Experts of a small language model: 32 squared ReLU neurons an expert, 4 picks a token.
Below are experts of layer 3 (counted from 0) of a mixture-of-experts language model. Rows are named router (the router's row for the expert), up (a neuron's input weights, with its number) and show model dimensions 0-127. Each number is 128 + 32 x the weight over its row's rms, rounded and kept within 0 to 255. Numbers have three digits each.
After each expert's rows: a language model's description of what the expert responds to. This comes from a sample of Wikipedia text that the model never trained on.

# expert 10
router:141154115131131147174115105161171185152144096110075108111132184118097125101154124199039151196104102115098116178136084098126105097185116159098079109141100123134122124178127074138144162129103172132182165091142084137144098182163162124066094133129154125126124110127116138127136159092161158096066145207150177156118126096121115125149124100092140116139120089092045128108173136087076087099144
up1:167156137110108200157102115124126150134153069117135110150108136127099139151147162174131193150121165097041094144195127189152120193125156176114136121118114094152139145172139101108134126133051102104165181056132138133109110148157170117115057118160138157102127111144070130152112154177136167100079182137108157146168135110097104135130090128143143089157074099167051107188157124108116088134120
Main verb or auxiliary right after a subject name or pronoun in narrative biography and plot text, such as was, had, gave, states.

# expert 37
router:093136084090156122180113078149104137157061156124232114117088117083099121123178151156060132132123147154127165104179099202148106105142130061117089156102106107079160165127161178143114095108176140074144189114075092085119172152157123146116136157135119116159124104174080109064135094140138157119128125152135117085137106118150126151133166129203100108099170161077140092119112138140145139165133
up2:100140122144118109103059025121113245153117146112192143122112090098078157144188082157097095177150147161125107119122086115092132093130112144093118150077139115097135162160155137167104105160123146105184128156095125062149156142149044131113123128119165119109165063142078137097100099118132187134148150169135144117137123096109135174091177144137115173106131112140125137109101126156179169150111
Stem pieces inside ordinary words, usually after a prefix or article, such as ph-arm-acology, dis-arm-ament, develop-mental, memor-abilia.

# expert 38
router:138169099104145134115111075150096168112161127101169160141118109075111154098177090149119156169121105204112084088131161127137092083144119135111137101143062115132059177146072118226117125147135116123142172139152169106118101155185083137129124102166113077132155119152119124104147051165110143110129138144059127153157137045132135159120093185109086152130114083086137176174112087130104083140136
up2:111144060088124097130090036088138165106090125140152163127141118135122136173151095060136184096097130151162146135120128154164146121095140142080106166156120119104111158099160142201106097113176132122118087124109172128148114139152089184139033162171107162112122101135103146115107158158152157116109123188091084178083165103110121171138079120106127150167125070164114106121107085116086075198113
The piece -ed and similar verb endings closing participles (Enrag-ed, discontinu-ed, redevelop-ed), also -ed inside words like Cath-ed-ral.

# expert 23
router:113255116119135133127115129133134144156123115143152137126162231137098142045127173161101163110131134134117139156130079126137111117149117172130116038077116119124135128175119139189128146114141130094122135115125113128129126146142229155029127144146167127127127154070113120137146134120143125155096102142112129132130107131128108152107105107133109084188119119072110130118153129109128170125154
up2:111085152088179115165073085083162132158112093147171152143135109124113121082158137155145128169078148156106132159170137117137128081159115144099130076114116033104159141167153101123102142113121193137149140086111133077129146113129164112123090144142161108116146098115087091186155143106175146128109116204134147102170100137050171128173140086154106153165156135096177195174150084213118114115140
Line breaks before list items or tables, table separator rows, and scattered word endings and function words like where, that, how, because.

# expert 62
router:146137055105146103136097118117132138131195135134149141119171108118093171116155160144106166115164143144080116141129152198110146151190143135115112060101151156061079087090127143078142101141198148105168192099096079114121137162189203113128075166145101113088096129163073104110151126089158082140114115121084119111141132093062157162181127118102157080112151109113146086140150113125144120073159
up0:166170124057178060125109120105100154131167152139140127151103088150111128140143118116120089087113197142089152095157110140090132087171159095101144091098122158107111105177067137146167097157142171106181133136103131141140088134172178146156149125156146157109108117118105128110160161103156149109173156201146202089215177148124154118119109131090164096164142111132164151090127051166149136053116
Word-middle pieces like ash, ak, ap, ick that follow consonant clusters such as sl, sh, fl, as in slashing, collapsed.

# expert 19
router:115255001114137127140132134141115157142122125141149132129121196139074135060135169140143159122110135142116120154142037143146114125145119196122137172131109106110034111155120133181132130142097122079132132128118114116149138114142141140063124132143135144122134155101121118107171129111147111114092117141085129207112098116127112125139105125137115037170127142090083139161131126117121142125151
up2:121139126112200129165106040120113204142104064101172127093140087088179149141164164100093150131146148157070149173115092109131093093108119168085113106112074115123154149158104102157117124131131176052158153146065128084158139098137136146066136185162166083094127139097054082135147104088136146129125155129159176075133087116096129106147112099107135133126142093099168149144087089130082137108113
Plural endings and whole nouns or pronouns before of, in, and, such as colleag-ues, riv-ers, cou-ples, themselves, against.

# expert 39
router:131129117133175200152093114130079144161108083168100128163104101132098109138116098115135164118110109152104151092149075073121138105151154185123133179131165102080113094163080087139106142128135135110105134179094154088117124140131091142060161146161200123103129141171090138098143125114184129116080161095103169142092087129164122092116104109174183040193151161109069110098120098164086079096172
up0:118088164138202114106134095133149133116170077167136065112121115157137166139132078139162159136129126141173072150135065079154125147176118088137188098152123181130183112151150091085079110181110152156127127122104145066097148137177040184166086111156162111113155126113139090136114115121213125133091094182081177121148145142097093122182116133096108123152172165133124164110136120121153148163097
Digits inside long numbers such as ISBNs, OCLC codes, DOIs, coordinates, and statistics in tables, like 978-000833651-6 and 113.230.

# expert 3
router:146112062150141062115102089124084128147075127120083112129087171130143109126161133117123161098110164120097177130145090127129136079127113113119150083054125095112042073152135097142154181104111110160107195112081076119128119077113108163111089127158096129115074185122090096078183114153163107140097105100072108156143120143143141078114119106145167122088191122081122138186160095167084155099148
up1:138122112121119066087047135131127117112063083149141158115127137133134126154090137097131148062150172108110161117098110095126110091157073190101168115127127157120115097114163059149155157106102084110159150121071099115101138148142196143115101135190115155087056132065095088087166130120168074108132141151162100145138080194127115083087160091145104154133138109123136186083122084101190117112125
Noun endings and pieces, mostly plural s after a noun stem (ribs, pairs, tracks), plus sport, music and media nouns like ball, play, record.